Below are experts of layer 3 (counted from 0) of a mixture-of-experts language model. Rows are named router (the router's row for the expert), gate (a neuron's input weights, with its number), up (a neuron's input weights, with its number), down (a neuron's output weights, with its number) and show model dimensions 0-127. Each number is 128 + 24 x the weight over its row's rms, rounded and kept within 0 to 255. Numbers have three digits each.
After each expert's rows: "gets" lists some tokens that make up at least twice as much of what it gets as of all text; "comes before" lists some tokens at least twice as common just after its tokens as in all text. This comes from a sample of Wikipedia text that the model never trained on. Tokens count by the router's weight.

# expert 119
router:098130112148147122135126138134137136120101099110115089149121107146127117116119123103082114161184174122122147181088144110106115098146147084143112100089111137125125166114104147133151126130127122148152109098104112135123074120100141103135148122112146138158131122041117103125117146116113076126156148120161119117154140143139134135124088114131083091120165149124146173114201116173145143129137
gate0:132110095122131159113115113120119132156099116144146162111125148137097106074128129175096126130126161123124110109133164127156148095135147093124158168139124120111164141142130089118159167134130136108130132092153121164198102115132170094074114113140090169161147076144126134134123143128128137109115184146130119127125112137164120128167145152142134094094098169114144145096116096158070139131118
up0:102124139127159130114135097153123185113162155095107123123149158099142151097147159104130140139162121143170132133136121125132105108106125142068129127182132126132124130127107143139082098141179137140114128112086145171143100157127131105133120088132088142128104148101113098114158105120107085130144110132125138113118133137124116143119142111155116173148144148118095191136097137137151106182111
down0:140138167125110114135121134176128097140157167139106108143151158114066135107141130109146129133111146094116135132118127125121146098142118158130080084181159111117117122131123144166153122137178164139190129118148116106126103125118123133128125136090116188120095110110125116171096142129137092064151107090115116157143101101104163150162100113145158133151163129123143145098123117137146161112136
gets: " (", " \"", " =\n\n", " s", " out", " up"
comes before: "19", "20", "The", "S", "M", "born"

# expert 103
router:070102133139140123107116058170118133099150121128105100146105135156149113128201119133080148135173131141123123157097120148130091096142107117100086130119134105129151127067079138173135150138151116143152116126129122130102101157122155122134135136090121137114109114067108139118103132097130098130139139139125116127111148130130152114088098159111107118135157131134140170166145154132093153132148
gate0:090188144141089127152155118102129162085109173151129101151102103153170145135147135147118125074114139146101131139120184115074111111109172148133148139127114135122128128105132089135150109122113151132173112086142100119107123093117131111102124144124099157111164102133129109173114125162080131112104117099139131120110131122094131082164145147148096154123120134134092120083115139138146109124092
up0:143117104098129119147129107099132163143160092158081149106092143109116142117116112112111140115093173104114158092113130162148127113154133130104135130107128121136158126096158091179105141078125133118104108129089112118096184121142107138125143107169125110120103142121087109116152219108095061082139125148108139100132096132119182119149158104118134138140093116123110117110122072138119109134054
down0:142141131125163108119111138166131074119136095069143141140096131163126127171137143085108166116130077103126121127141157120147139154144099128130150071195141127138126138173128107117104123149083127129147115120102127124129121128111115138153126176093124115142160148120130133121154135144186175122164144149130111127117103145181080166081084086158163105141168143140122103135152125164124151151118
gets: " to", " of", " with", " for", " was", " from"
comes before: " the", " a", " his", " an", " been", " her"

# expert 117
router:112110106109118138120140068153107163110119107129113111160111113140107124135226112117092138119187121142115138137092153145110078127174104124133142139128110077128142109099084134134129127141140143129184112078128133110115086162128155104120175127118113148114142130078138147126163122086127091129142137114136100090141151150151129117091117107125104135121128119111117118119145122125142121122153
gate0:097155126080171094114115126103110181161145108119134095190149135136138122127138158118128155125134158109093137130152147124147110113148179128086113151097135162110170114109090091158106138185136156135121097112100111136142118104118125141138111119084115167118131110104146152136104119143090118157131102142151104120166143153115097076112140145092146118128139115171140127149138149145107146146100
up0:106109122130122135170121131173127135173120185098135163122146095137165170143107110127103115100128142117125154164100127168098153116131115127119110116124141095143129121136119142153108113071143109137166131129111105103110137145079149153087109131070089092153106129105143115142140164142118176152108098162121109117088063137136162087119137136132132162100137110158131103070101142130120132136154
down0:143159144110126113153138099158162129107157127133106134167150147149082130131133124179129165096136134122147087127170167114128131136124159097114093136176151116171139138143139108086170148148151145115136072164110122188103137129123134151145150139108150105129138127175126126115194177169146179110155136128125142140106166136111107127156173097148168128138153146133147157120099122128098146114169
gets: " and", " by", " in", " with", " for", " to"
comes before: " the", " a", " his", " its", " an", " their"

# expert 127
router:074120091134125097132127078198108129145103143146098068127111095138130117121120134098101165140183158119124117183112151123126125104145121120131107126130097100132156092066116124128125134142117127129131089093105106125121073136115159092145172136124127101103126100091119151113110143112144120130128150113145123150165114111142120122093086121105099108087135150147152125116144099117124141144127
gate0:150129102140132152129147151118153148103127106105175120154155093136118134096131089128127112126189123131110125147133118127141119154132099090117117163146150112122127129133107099089151174131049143087117131149115123147117152124117118098113113183089167120147116125126142120099172162135147102152116107114134209104116109137145141134158156138111099164132124132059119140132127112134109105146132
up0:118126139110133120140109139133095128162165122174058113139126136154117122166102132122116105135090102082129137140112207141147152149113123124141175149168163105121141126107106150151155135102104141121141097095132130105124123133162157124124126126156145132137131116132137124150141109128110167119127157104137113103113124090077079192110122135148125133118130153163118121118116160137124122140157
down0:140154143140161169098128146091121143098148132169133124142132139114129155113113174098116144106148106125082129117103109123149156149105151102128123138097164144131118181161118101182129062085192103133124133100099134136139130145129134118133165086125127121119097143145120151130146145124157136127121108148099106091072119150090131093132076128150136145116146177113132155104139114149137211119118
gets: " |", ";", " —;", " /", " –;", ");"
comes before: " ", " —", " +", " −", " —;", " %"

# expert 33
router:046089111136134116151110084136137134110133122143095118151105114161147127100133124159059121145187137159166140180116119126155093116149102118161108134133088132126171113090115113159129107142107093113143124109148121139139091117094165113144163121116141127116118124092108120107104151126182120112137104120153129138146127169158125114100087132109097072141162130111151142125161128161091171120154
gate1:089108125114134102133134137140074121148171097089106118124122081136143137094158098109183099114194105139146109156137136114143105122160128118160128127117145145127131113132107163131127131085077144109127151113129159145094128140141116100142155146152122153133131139131158108115161106147146146096107122090140140087108121211153144154122137130096116201153131145104113128120128106109104135153075
up1:122141105124110092127115138089134142123149139147138154120121168114135126122110101111128127157130149139146101087135099127139144128109149127169188142108132088180112143147094196141155117101155147163158122155108136099144127106125141097139094126128164091142119127151114138090117079127097129141094083125157128122131113085105115110173166109123121128124114121166092142120133153111129132103126
down1:109118133078157157119119136118122092122159153148122136111137133111123104126139047144129136156137151126138107171133118179107120113134128079119109135092125149103174092104122144120079093084092090151112140159110098125115112105198120135153159151126127147126164078128147140118107121128161103113174147132132150143141154165164128123075161143134108111146138134091106094130079166153108145138135
gets: "ing", "ed", " him", "es", " out", "s"
comes before: " to", " the", " in", " that", " a", " on"

# expert 126
router:152094082121118112119133142198118124120125114141104137145115117144137146130128150108061126158199156146112125170079150119125095099129117086141104132109102092069177112114084128116132131144101097141160098112119105147147096150129184111128148119126145134095124078043107142126127143118119121122140141123161109127110132169139113104092062126126110086123134145138138120123121106121134174127127
gate0:098120105102140182148125124125128130117146129130126099132134144108105089174127119143126121178103164135105097159138152125138124102109135126087126107152144136104094088154158140118138076098080134123112125063118152133131131177138108095127118138124123123133155126132127096104115056120177163127105138114111148094144087143149115120116148110141116141144140162156139123162141141125128111151125
up0:128128145160145163117171137128149130180118085108128124105156099107104115137126119079148076140135146122160114110125105154100143158105145115130090118154097143107134120152162113105169122108110146102158120127179131130138125169138122131132130108146105134158126075136168051122130151132108134102144153117092118077151138136146101138131133142097112101130119158114178110122101144093139129118110
down0:101127139109077134156117122160136157099144147107146100163153126111113115141092121096137111123150122130082087104103125121095098150102163121135100142124136086161128150124127109119136138118179115112142138143127110089104120064139130137125167126142117105072139175143179119110101150121126123124133123156129120188161147149154189128124061104156124137123080133105144091138109145103113121129134
gets: " ", " Ul", " operating"
comes before: "20", "19", "1", "2", "18", "0"

# expert 84
router:099134076127129115145135083140075141130129155132120114174124095142134110129144141114069127126173134166118127189103159087133040093149117090139130125129140086108151100107084120128129100130114126107154143099088149136141102151118166104172142110116174106109124107097154107157135125110131138133143102104111133119167115131130091145089079124132121086121162150159148143125178113111125140118134
gate0:103136094130113133092148102123123142162146133108120108092107134118161114117171104112128112151158126124141116122105151141118102125099111108105099085135130066111158101134110109111146098096095129105105101129146155156127148152095130146139098080067172125066091121149132099100157110135103123157129126068114087135113077141097119132066125117167136139116164139098113118137114096163116105124132
up0:114185133137166080085125137154154135160091171113078112168105170128124094119140145091113114136122135133123131099120118106147105129135125103143121118105170150098165088121144133139151110116110156128131112125099142153101133091097122125115081140113185103150160127127126118131171164155108146119161128160114109157080146099099114152113134116117163122123140125130123125138103127099139130114135
down0:114160108088106166143129130123099110124135082107121147166101127130089087165122178135141186095159110068113105164124118153152158127124115141158114086158138097151140105178145133112095137130157158077122131124131178166168104088096085147167183109153112133118111155099136113109131126088119154117133096159123131099159134110146112109124163126148161132153147101112136108168162174142122114103079
gets: "19", "20", "1", "2", "18", "3"
comes before: " |", "–", ".", ",", ";", "th"

# expert 83
router:054133126142095093118124116147115128124143159125142114151118108143155118118143129137078131133196129107135153173105131084134105092165087069143062123143136132117152144071085123140123134130081114118143094121125128165133096167098142094146151111097135134115104139086113121132101146090186105104140140113143136131160158184136121140136089126112102121109169127115143123153147080120135161064127
gate34:109145149122094152083113144091150070084153101128108136164163117113115118096073165109155137120144156105123147117138098162155133078149123106141171161066079116123145108134124159178128117126163137151107147101132144102160125109133108122164185085077143138137140136105085128112137133106142096086142145141146157118129149125101095138132095152111147153147149137102142123130125144102116129119110
up34:145146157099109142159150116149107077123186171125130128096178134116152126110112134138107142151123141118115138154136097150080116123130119105077146142152126115141095086117148123159143102090103112131135100111126109153137095108167117125168160121110158153122113114153134123078096161136105101109116157095118160102162123166164115148089111162098116135145090186123169155114118133150120164141165
down34:147163181115098106121134099135117109151110117153122147126104111122102110113191158136125157164119111116131133122112131125104111076132126074111151153114077147125105190131141131118157125129154141148116134155139134142093141157132133132092143084126126138145124157120093093184146109140122154130139146130144105085136126123134112135153145133188164153107135125082132117141089092196139105138144
gets: "ed", " March", " October", " April", " May", " September"
comes before: " ", " to", " by", " in", " as", " on"

# expert 21
router:072098112149101136147121085126114134089133127168114119152085110156164128099201135163085158148176145124113122177093128134143110114149102110123082126146109127075156139108081115161109128139110117142146104118111106135117058109127151114148143105114138138074127122130100134129116158106162114097122128130135117125139117149148157105108090149088116103145159146142145149138158146145108145126159
gate1:115131150159124168171112093122137141110101167098140105108178117117137099129184140147153096123118115127129070106140120144088121083140116118131111152113127114137135101125098134120140123133153145122123106152116168162150086145169104138101175156109122123107118125132099137075115124078118138110108168079132139131092121133115120085128124131072134153140114176134106091085185127133106115141134
up1:110151140178163151082123093117155112140100122130099140116146110129141145140152126120149140196107100127116123094138121118138146108119141140186148198138120137088164117109126112155163096110119134144154113149104128120158136077161123129148156123143134114145153114115124143167146107109117108143156095132143144113140079139113154134110134068123145164155118099103096134069135132136159150125146
down1:117135159103152173164132070140107171152126141105133092150134133146125130142168083162122106171129116142121140129192151130158071147132135069115113156100123126118138109111101137117068147131119120104113133125131131144099137175145107100128088152150149144124143102110108114124112158136079114097122146051109090138082123136083095107126151135134090098169161120114128129093138125127120128112124
gets: "ing", "ed", "ated", "s", "es", "ation"
comes before: " the", " in", " to", " by", " that", " a"

# expert 43
router:074115134127112095139093086169120159129097129117119076134106117159100124116123123090099128156130126122106162179071131110137106117149083089145133108126088121117146096089125119158146141127077128129142130116147097122140107121116179099158124141130112108145113130135129100161150117093136107094125127121140106115172123122147130110130088119103092113117153129103170162161135152122122151133121
gate5:112144118095101153150145130143109138122086111140129140143137162132119114131120144150131125128097135175170144132121079107130118130095118062129159165121137136091131143124107115126138156084129118153110131123150153113133114135126180150193110181152117112138094128139129125154156104105107166115088105148136123143138135130124124217109121142135139136130141125103153212133129109150148129109113
up5:099117150127085099189156095157133111097157122088153114171165132121125128118125168078108150151103119146185103149114179148122136132116131123114131113152137167143109153085160127087169171102131125141102187131163117097173131143109163115191105159144140062136105117144164106128126146125137144174126125138116136108116126110145135130111135113115132141112126151170146112147102132102116161159096
down5:149130182143126147101137152108137079130143110128158104069128094160134156147125065115123148125071126148122158160121121128146103078121105092166116152136065139143138116144159104157120090111126133152126149108091125143158173142129169152153159060153102102092075129122110121116158121100110125132139126076145124122155150127162162122130145109119130117105140129123105095171150167124105128141139
gets: "-", "|", ":", " |", ";", " |\n"
comes before: " ", " List", " •", " \"", " Born", " Country"

# expert 38
router:115093092149105119137098107159137137117140129140098096153110123156117130125103129111071148150197172167136141188079140127110112110132106068146121107113111132100158135095101138143144151143101110158148092113127121140110074154120187093145167112116128157093115109063098101136125134083122101111120122101152109116153141143176118161098076140109088091128158172139147137138155123144130165138138
gate0:105158094163105091155115109128078156120098091110129124126104139117128132147141128105128148126128124110137139125116136106183110110107141126147148067110165109115104101103098080110150128109151180106123138118153098139170124130119127131089134156126130098116115093133109156126123100157147123172144116075101084107111142156139176124125129133094150136138101148097094098138131134141107143078089
up0:152155112136077134154168130152112189126125139124101163096152104094152113166149099114127127143139143050172087136162128113129142132093144113140081126124139169168093151126169122117169115095111144138119102135101135179147128146134152128189104088104145115102159185121130116108126144095101159105130145156087135106139119144128099162154128153129141110124131135156130149129110110124128134155131
down0:134142144135098108123096113133089184109133103073145129131082119086144156125165120122170106133140121094115144158116106123093128120122124166102076104105149136106113108141130140112112101122136095116108134114120104156111136122131160132142107120141156104103131129180151144147093123118125095120100170147080125120144122135105125138157097174123112136119109175127169129118140160108150105118133
gets: " ", " (", "–", "-", "(", " team"
comes before: "20", "19", "18", "1", "2", "3"

# expert 42
router:120114092128101121136117096157129118100119131130096136155097125153128123139113127101112128120138144148123130183099139139120113093163101112147131150105119158069165117137112078144185133151113129156169079138122087119126067161142175107129165098135145135092130123078094167114123155088133136148138123123165084118171128133127136129114096153108090115117161124134131123116128112117099151135164
gate1:150116149154143127118138148180110138104149150148154099102109110144123123152136128098134132129181109134109055168098136166138134138121142107100128111116123096078094132133152146136150145095106125151142164161115121107143099151124143104132132095152120122139117098093153141146187115119131151140103163135120117144071149132159132166124118124108119128132114144049076119132079099169083094115128
up1:125118146097113112164128139148140149118171093100095108081082137127136144123091154150111090145152149145110136147119175103116122178145107136134130093132103111117108091123156104116110150136121135114101155128201120123128125144135121130093087110130138140136130128185126129121154142097110173129071124146099115107160115115106084112147137157133138104164113148168136135135124139113169094133105
down1:092086142138126128145112097111113149140141150099124165099151132129141141139108085122138121091132097088102132130150118107128140136122140130139124137181157136113094165146112099105079106097139146124114160132107125144095102115162113141184104152090116124128093103114109131109086144100092119098139154115135105181137042091112207106151099126131146124110109132139106105140133153113090144130148
gets: ".", ".\n\n", " ", ".\n", ").", "=="
comes before: " The", "==", " He", "20", " In", "19"

# expert 79
router:108115098158111103126144087124113130121131122131108133168118130139131133149217127138054126118159131148112125186107112108129041085172151078134098130124100113120116121135112118138159131147098125134149113117138109130119103124122179120158167118113126130086123076063096115162118163120175139112112112134121125169149147112126125146109056138119124123122134166105153121108144109120136133104143
gate0:134119125120107103159102167137140138127120149100129117136132116177169115146163142117127150129137071152128111122125132124133076152101145116148112150121147108138138141099091105154120136120137111141149079166129119115116168094109152089117158147136124118082182143160117155128118164101158089128141155139146134167124135125110123141155099123117143194067167149128108114126125101125068112111112
up0:128139133115093097149155138138101117109122165144145119123147125127110099125115117142156130113097107160110124133114196081130080152158169120149166119160145139074133135108150121147123097123121170137189104110124139160090122120122118170102131124106138148116142145155130162109097142112078146131118128099156103148143125104100133167143134066136147172118156119137116135112162142117156120120114
down0:119083121157133114138116135122123153098131137100096148136142143155114147114134102101165134111137121120094111122139092115127157152120157107101079138142116152095113136180141134105102159079110129104118115144133088163091121094103085181142139100114115101164088104149114131137102164102106146113150150136132105113110101103145093117133173163138168100086105156112125155145138170151145130149151
gets: "20", "19", "0", "18", "5", "00"
comes before: " |", "%", "0", ".", " |\n", "°N"

# expert 82
router:122107133134143102158110129127071129113094148153078116149133133150119142129122130091113132128154137133110127160126148114147101078173098085121117144150111152124132176131110118156124109160142099133157108128133121128117074159106180126163141081113142110113127072080069137112145118113150136112142134141126115114157133137170146107123087132127086105139155155130140167122175085156104166108144
gate0:129106097141097145122136113117123145095081156127109134132126081146115143137145105126111170140113110097163129134127166176115113120153084126133102128133111106119126129130130124159121142156118128120149118144131065147091113115124085158102140122124169160117084142119114108130159180129129116177143154129123110137125136172114088160136115149145117100108113122128121155138145093060119109117168
up0:093155135089158155150128109116108079113183147124098118099109151124124120129137128142136120147108151133077135136142125150151095106116148140118123117109124141144153103116126110112122097129124139094108140121116112165194116129129170114146140109091069118129129133129128146118167163129123131102105137140139094157106110118170103111148125134155116129141124114147112108099116121129101175130099
down0:121166121151131116110144122150098133149148154092113146153109122143132120140226181111132120117082138113079127202143107119113124108150128117127150153116122115109146108069115137110125149142131115115159146116108128111110139192134181095117158126116087114133125123128126096161108175129124127145064142120119146171128117115141120109126079105155113175114132147138132136160127107098137149147130
gets: ".\n\n", ".", " |\n", "\n\n", "\n", "=="
comes before: "|", "-", "==", "The", "===", " The"

# expert 39
router:084098115167131117138110078155061142132110111140091114134100125116141144101187126090079117167147145139167103173114116130133120118150094110114125128146097126115169071099114112129126123145109152126142118099127126136106090153096162098146136089120154150108118079128106121135141124112142118128125151090153125118176103128155097144101098152099104102130137168167138184161137090123134165135139
gate1:146115119124092076141164124126167124123128121157151073124144119119117127126100091140154174180130123106111139174093096148136142099134115129136155083112130137137126103101114126128167096118105150101095109112141133162141150145127141191117087133079128155051118121100160152116155076115092110146150162126121123117166138110142141167105145131094109130094131114145095168104113102116170123132073
up1:162124143066104103092183110114129125158150089154092117175172152163124141140128110125120136119123103118129139143146123122192105127137143136098124132167136095126138101126143114140125117138156144102147120099119145119145183158115127116162128148123075136138138134096173092153122115102087164120152066164107129128116154110128076121101137125085138135163117123105125140137079131099168155140171
down1:071178116136120099120068142132104126128085104123122143157109140147144118177160187170148161124082123140108113108085187134122121153157103118115151115121100124132163165127147105089115156148130145161091105134113129145120152129154146121102088069129118150132125112148092142109147146117083100128119150128137154133103114147116123107138090134142132144096135115139175154092124132152123152155090
gets: " |", " season", " League", "1", " team", "0"
comes before: " ", "–", " in", ";", " League", ".\n\n"

# expert 10
router:074110104140136115112120117181101118126112138101118093161122130143130112113234122133127149141209139149119132144108138143092093113140160086108090131128115103134179138086097132128117125148141139140155082129129088093108083155117160143146142097114109125130134083061101135114116147107164095106133144097143123128153160137131112117090096149106115128094142123117150158159163114135144113089157
gate0:159131149148105131138140117129093129125128151091197096126114114145106167143117131128134099140148149146118159140091135140095108150132137129123133107148130170138127156167119108198157145130134129173151106144125080144108129119137126114149111139098138073129098133151151130164129099141100104133145139125107123169144119109155109160148137118125134127154102139116205145094164095143132115130147
up0:112118152149151114149108145119113106170126136127110120113098119191134147117181136148138195111135109128104161112133158132159123121155123130107145157133133070111103167126154115126135190110139110133104092178154096133103069127084076153136110100112116108139122145128092084140109135144129160146146139081136153097124121151138126143139135144130112152112142109097131123168122156133117121127107
down0:137151129131122111159092138119165120123140137108104111104105149131165146100130063132149198078120147134111137171138167125140099142125120136102122163123122122129153132107157112083117125139108141136167110110109147137105089142096071178176163119142107121132128096127124126139158110109157115118139110111119119135123149149114128133100126165163085139096104130152106184158125171140110142151143
gets: " of", " in", " for", " on", " from", " at"
comes before: " the", " a", " his", " their", " its", " this"

# expert 19
router:128106095131099123125125146170109120116115113124126121168104085168117114131144141106082134139183173145112121177121128111142085108126104094114102103117127114072180097107084119135149131133074124129142082114112106133135118137163166102127146146126154133115131094054107142127131131136132106131127157149153135118178145165162133129113066124119099087112151146116132128138142093129138188114118
gate0:147112138163137118147122153116129150132152153143138125076146132099146090074103096146138101145114131159084086176146161147137087119133138130140135112105127135109136129114108134147119119128123110162125142102129104144109104150156117117123142107153143113124117133131100120097084113134077104080137170131100147099128122143116157112135132133119124115087174129127130130116181157123072108124127
up0:127127091159151089115151137116171166125080113097155132129164142113102100091112118130120177104129099124117128158131073150102135125124141127161099113163134140149087106123176093117103095149140158162143153127133117095123108160093158121135053172099100164131129168160145116149127122143150037139103132153138093151122144118173134114138159066138105140129134152120116114137094146165096126112139
down0:112157060137128151165114106156139169141102161110130105109123155126133147133168121098146112149120185116124134070149111137145131119126145099121129156152107142130138096108114137143130129124117181107127187148135118125123156119152161138125111115182104154108171156135092140093105140160127102120145121186098164134136122124126144095110143137128087154138147121124121125125152103118138106125100
gets: " ", " $", "–", "(s", " Coordinates", " Location"
comes before: "20", "19", ":", "18", "1", "2"

# expert 45
router:120125074131121128116129140186129112107110114134115120148113092161147147119142135132052097131180165137137133200092107112134114088133147065147107106112098100094140095112107100140130142133107101145142111099103099135139097118140190112126142129083145159111125103070083119099129124102141119108086110115126117135109142131161109110111057125105116105109137180116131116153149118133141154092137
gate1:115187119090169108131142144126132102114097145181141094137153128103125121128126147139118140118101134125143106127127119136138144129124105160130096167131119161135143113139114092188130129139196131109123178062107143125135130128137075114112146118173119113136076127145114134112101122101124114099071099110119120179133101172104087125121143090152100165146139117143167125081151110115139143155115
up1:139126136103112141104144104145105144119146120117130151120134073137176133139131111146143122111135135146151106119153087092145073115111141186121184137125116154131146137133132140088139165095147136168140102104123088172134158095126149106172113140074141121148124145121149118099126134165112150134184155116107143088119123115115170133118132147106148096109086157148140145132106178068140133161128
down1:083088139116133093130100094140153110137118171117125107156134122142125106101108157141094171102125147116114108116117152185084120103135127110142134098165157124113108136150127141130107142116121086100146156107111136092082125110151097125133129114131110113122138097084121139139155171094120121134160120132116129107090122172141128124099182133117112143125128116154095158153123124107160150124129
gets: " ", " (", "–", " $", "10", " −"
comes before: "1", "0", "2", "3", "20", "4"

# expert 88
router:089107107152127103119108076165106127110124122136112109160114120155129123132124115105124165122155143156105140194107118113121098114130104123132085095107097138107142086064110140110136121163108121127157082056110137161132081138131173065155160138134175129088121093100124161118113140129151135110149131125135116131157131140155112109080114133112117065118160112127138134129134127125116152154124
gate0:152136115108132127105128123108114084128136161123110088101113131116165152138171122077139125100117141105134091139146109154099155126143118111127125196163088135138120127118094129138121124139173113135170095132135120119141114118096153135106188112121108131128054161148124126126128080134084131136136129114122144161151167177115126142125125112120110137122131135138124109133092160136125085121140
up0:149137146096101152162112136111147099137076177130112078144128102146182135126149066130147131129146182142093156125098144161158130112175080120092079097125128145093120142146144119114142113088099091119108126139137107094090110114124149120124094123113120116114102160154139138118108110109149133143137120130094107142121163130151143111123137097094094109131121152086114111124153122115082107142136
down0:139117152105096089137124089171117165124113130094074089121117112140134133139102203128146146123139135137138132146146103126124111093121120161128128109140091129108149108156125143105154115100139116102132122063134129176129122145155167097133131104119130140144114112153152116102131155155118126112107124133088126088089136124115129136067098069120133107130104106129128122142146128135128117133119
gets: " |", ":", "-", " –", " -", ";"
comes before: " ", " \"", " -", " —", " USA", " MF"

# expert 92
router:105081100139099132123087094144114141134107150144127156134121087125140116124153122137102131140173125145104099154098130161104089090160084106128109105118113128062132139141076104141103125153120132130165123076133131120122110136111201106141161144114121138082103119115117122126143142084114101164132138119129105139141108155127128111091100128139097096094150131151164168121180109130111165105144
gate4:135140188090118092118152076162163108106133123142147103105118128142119099083115144103124099165118185129093122129122130161091136115117128105143086126147140106131190135118100119199143118109155101137128147165136137100145132130124112123153145163124157088194108108151129123154135166153115120122112118108078118154140106148132111146141114126178127152118119097132143166133129167118118115093182
up4:137107108161134133165130106146091080095133137132091129138141128143115150101131107114116153141101125114110091120109116116148122171108145134127153146111099157159104146124136112096109121116077127159125134094186105129157110117184097147151116088146126143155105153132113144113126144160112138112111129125115170100136135146147140122151124149130105112159112156129107143122133124136162160082132
down4:090122141114132175082126102135082125124156145166129140121109138155141120116147112136146133124150074082118128136118122145164150117125145112122119130118139120119157185152148151121132129149182127182190147117093112118103155110138139129129133091123137116143138136165140125156124106128096117145113123154124149150115096154087167150150137114132142120125131128145132125113126182133138104131164
gets: "\"", ")", "ation", " film", "ist", " member"
comes before: " of", ",", " and", " in", " for", " was"

# expert 54
router:081121113127113104110113082150109131121074133160109113141101081150124108086176125110093151137153164147112102178078137132117121088144083119104135119130120119114154088094096119155127114158103107114132118090137129151169116140124171106114107100091158147111110106126104127121129139126130077144158141095144126119147138166159107136116092127136091105099158167133147145128165102141132139108122
gate1:157089127136112143142078117107101103146201131164098174168095112126116117137131132168139094137137126113077130144135141164183099114085189133141122134120140088116121127117127158114137130135152105154142109156123130101142100118147129161114166131158122099133105117129130131118156147154148166106108164128136128152074157135135142106127131132154152115118085133141055135123152153114104114110164
up1:118116165132137126156136107131102152171110154159102094128151098125159124155116150124126129148138176116093112124131107123131110127113135146081131116130086142160140090110111116118164130126096117119122118135119135117131082095126142092115086124149145121148150109127137092146109112120100112133103085108145091162115067158168097094153147098085151093124119148160116131148168133153151154176125
down1:150096125114088152127159102104119181149116126112100121126136077142159132142112156115154149117122080159146138115111134146082169114146083121121145110104138124153174114147127136114134092118138130102122200150085113147134139121114149149103149114151127123094126109153146150109115100145130118111096123121118124123102118102168134107118153131168141134180151149098097152155136145134074138154116
gets: " |", "ing", " Team", " football", " team", " gold"
comes before: ":", " |", "\n", " /", " medal", " career"

# expert 58
router:096149111155094122094103101144124123097120137140085111128126124160103136074182126084067128138138145134118115156088134136137097102140151085152100128132121108121153117102100138111157115150097151116122103061118124143123091143113173106150142112107141146136143117093115124151157119117152093161133099139138108150122177156140120138114071118128140109079141146137162131116132114115110168117123
gate0:147125119124099105116100124135145117141133145127155152134141105127170145093120088091158161121128147156123123134114129165100131141176107098113147146146136168139071130128109103166094143156155133117133108104127100128123147135129132095117149128134146095137100098139116144137108147129145085147113118135099167167139144134129144138110123114120118135128093106109124093104091139121131105163075
up0:108131093115144120166158093147141063125127163156159096120101121157126142121128123145104118139098134157114134125128116092138122094122136129131113173092094068127143119136175166166143160118110112128163164121108147134119133168123112100136142109103153160134102100145104120105156129109124129140120111124138125118108088164103161050114118109095142120145107101079161132133140109130148105155122
down0:133126156172088122104111105138116121125077137141121133078098105107117095115169119130127156096126144155154143132100123168130111078116130131114123100112141134169128114127124130149167097161128067100160145122134114138131195102162145095102153088165062124113133153094118103126178168131136103160102110138064123119107160116160125115122100149134146143159154119118125095095118114135169112104145
gets: ")", "m", "′", " m", "0", " ("
comes before: " |", " /", ")\n", ":", ")", " ("

# expert 65
router:073093071129102120144111094152095103097108113147121124143113123157150144099180114133091115115157132157147097143090112117144073097150103094118098130124105136120162137104098127118141109144101125152156113091147120117120096137143196133115169080137155106095130129114141139135118129104130143135085159110164096126162135142189111105131093139130113105134173175133137141127163128114130154152161
gate4:114130166110163109110156131128114117109114119115144105138120133158122124072140159107103110156102124167166132171092147140118131117138132091139117165115128127165107131099151106096122146161159141136117129139124121152123140106134133110158181119114148122142134109151115094141107092097079115150120139137108093128140142166144140145111117127099130155089123123153127087125149119138158120158095
up4:108133148098184146102166105107150126143143154128138128140149115123150180111114154168134118177092151149134100105146125114060113112142113129146129133060130157112110102144163117081106124111130160103159139123167133131108170137122112147129180136082120136177129096129101121095110116132105139142106134153119120114146125152140138173119108126103158148122133128130137134139130098111144127130042
down4:139113140179136117112086112155141127115129145163129110183129169161139152107121145120125109106160103117152154139131160133157117147124160138134087141140146163120166163088111167114116107123158132140141101145124098114136077115120088116143131119115153112080109125172160118110144153114100137095110135156149152124065115128135147091166119087121123131168153116165116130150037139155096102087135
gets: "s", "ers", "es", "is", "um", "ions"
comes before: ",", " of", " and", ".", " in", " were"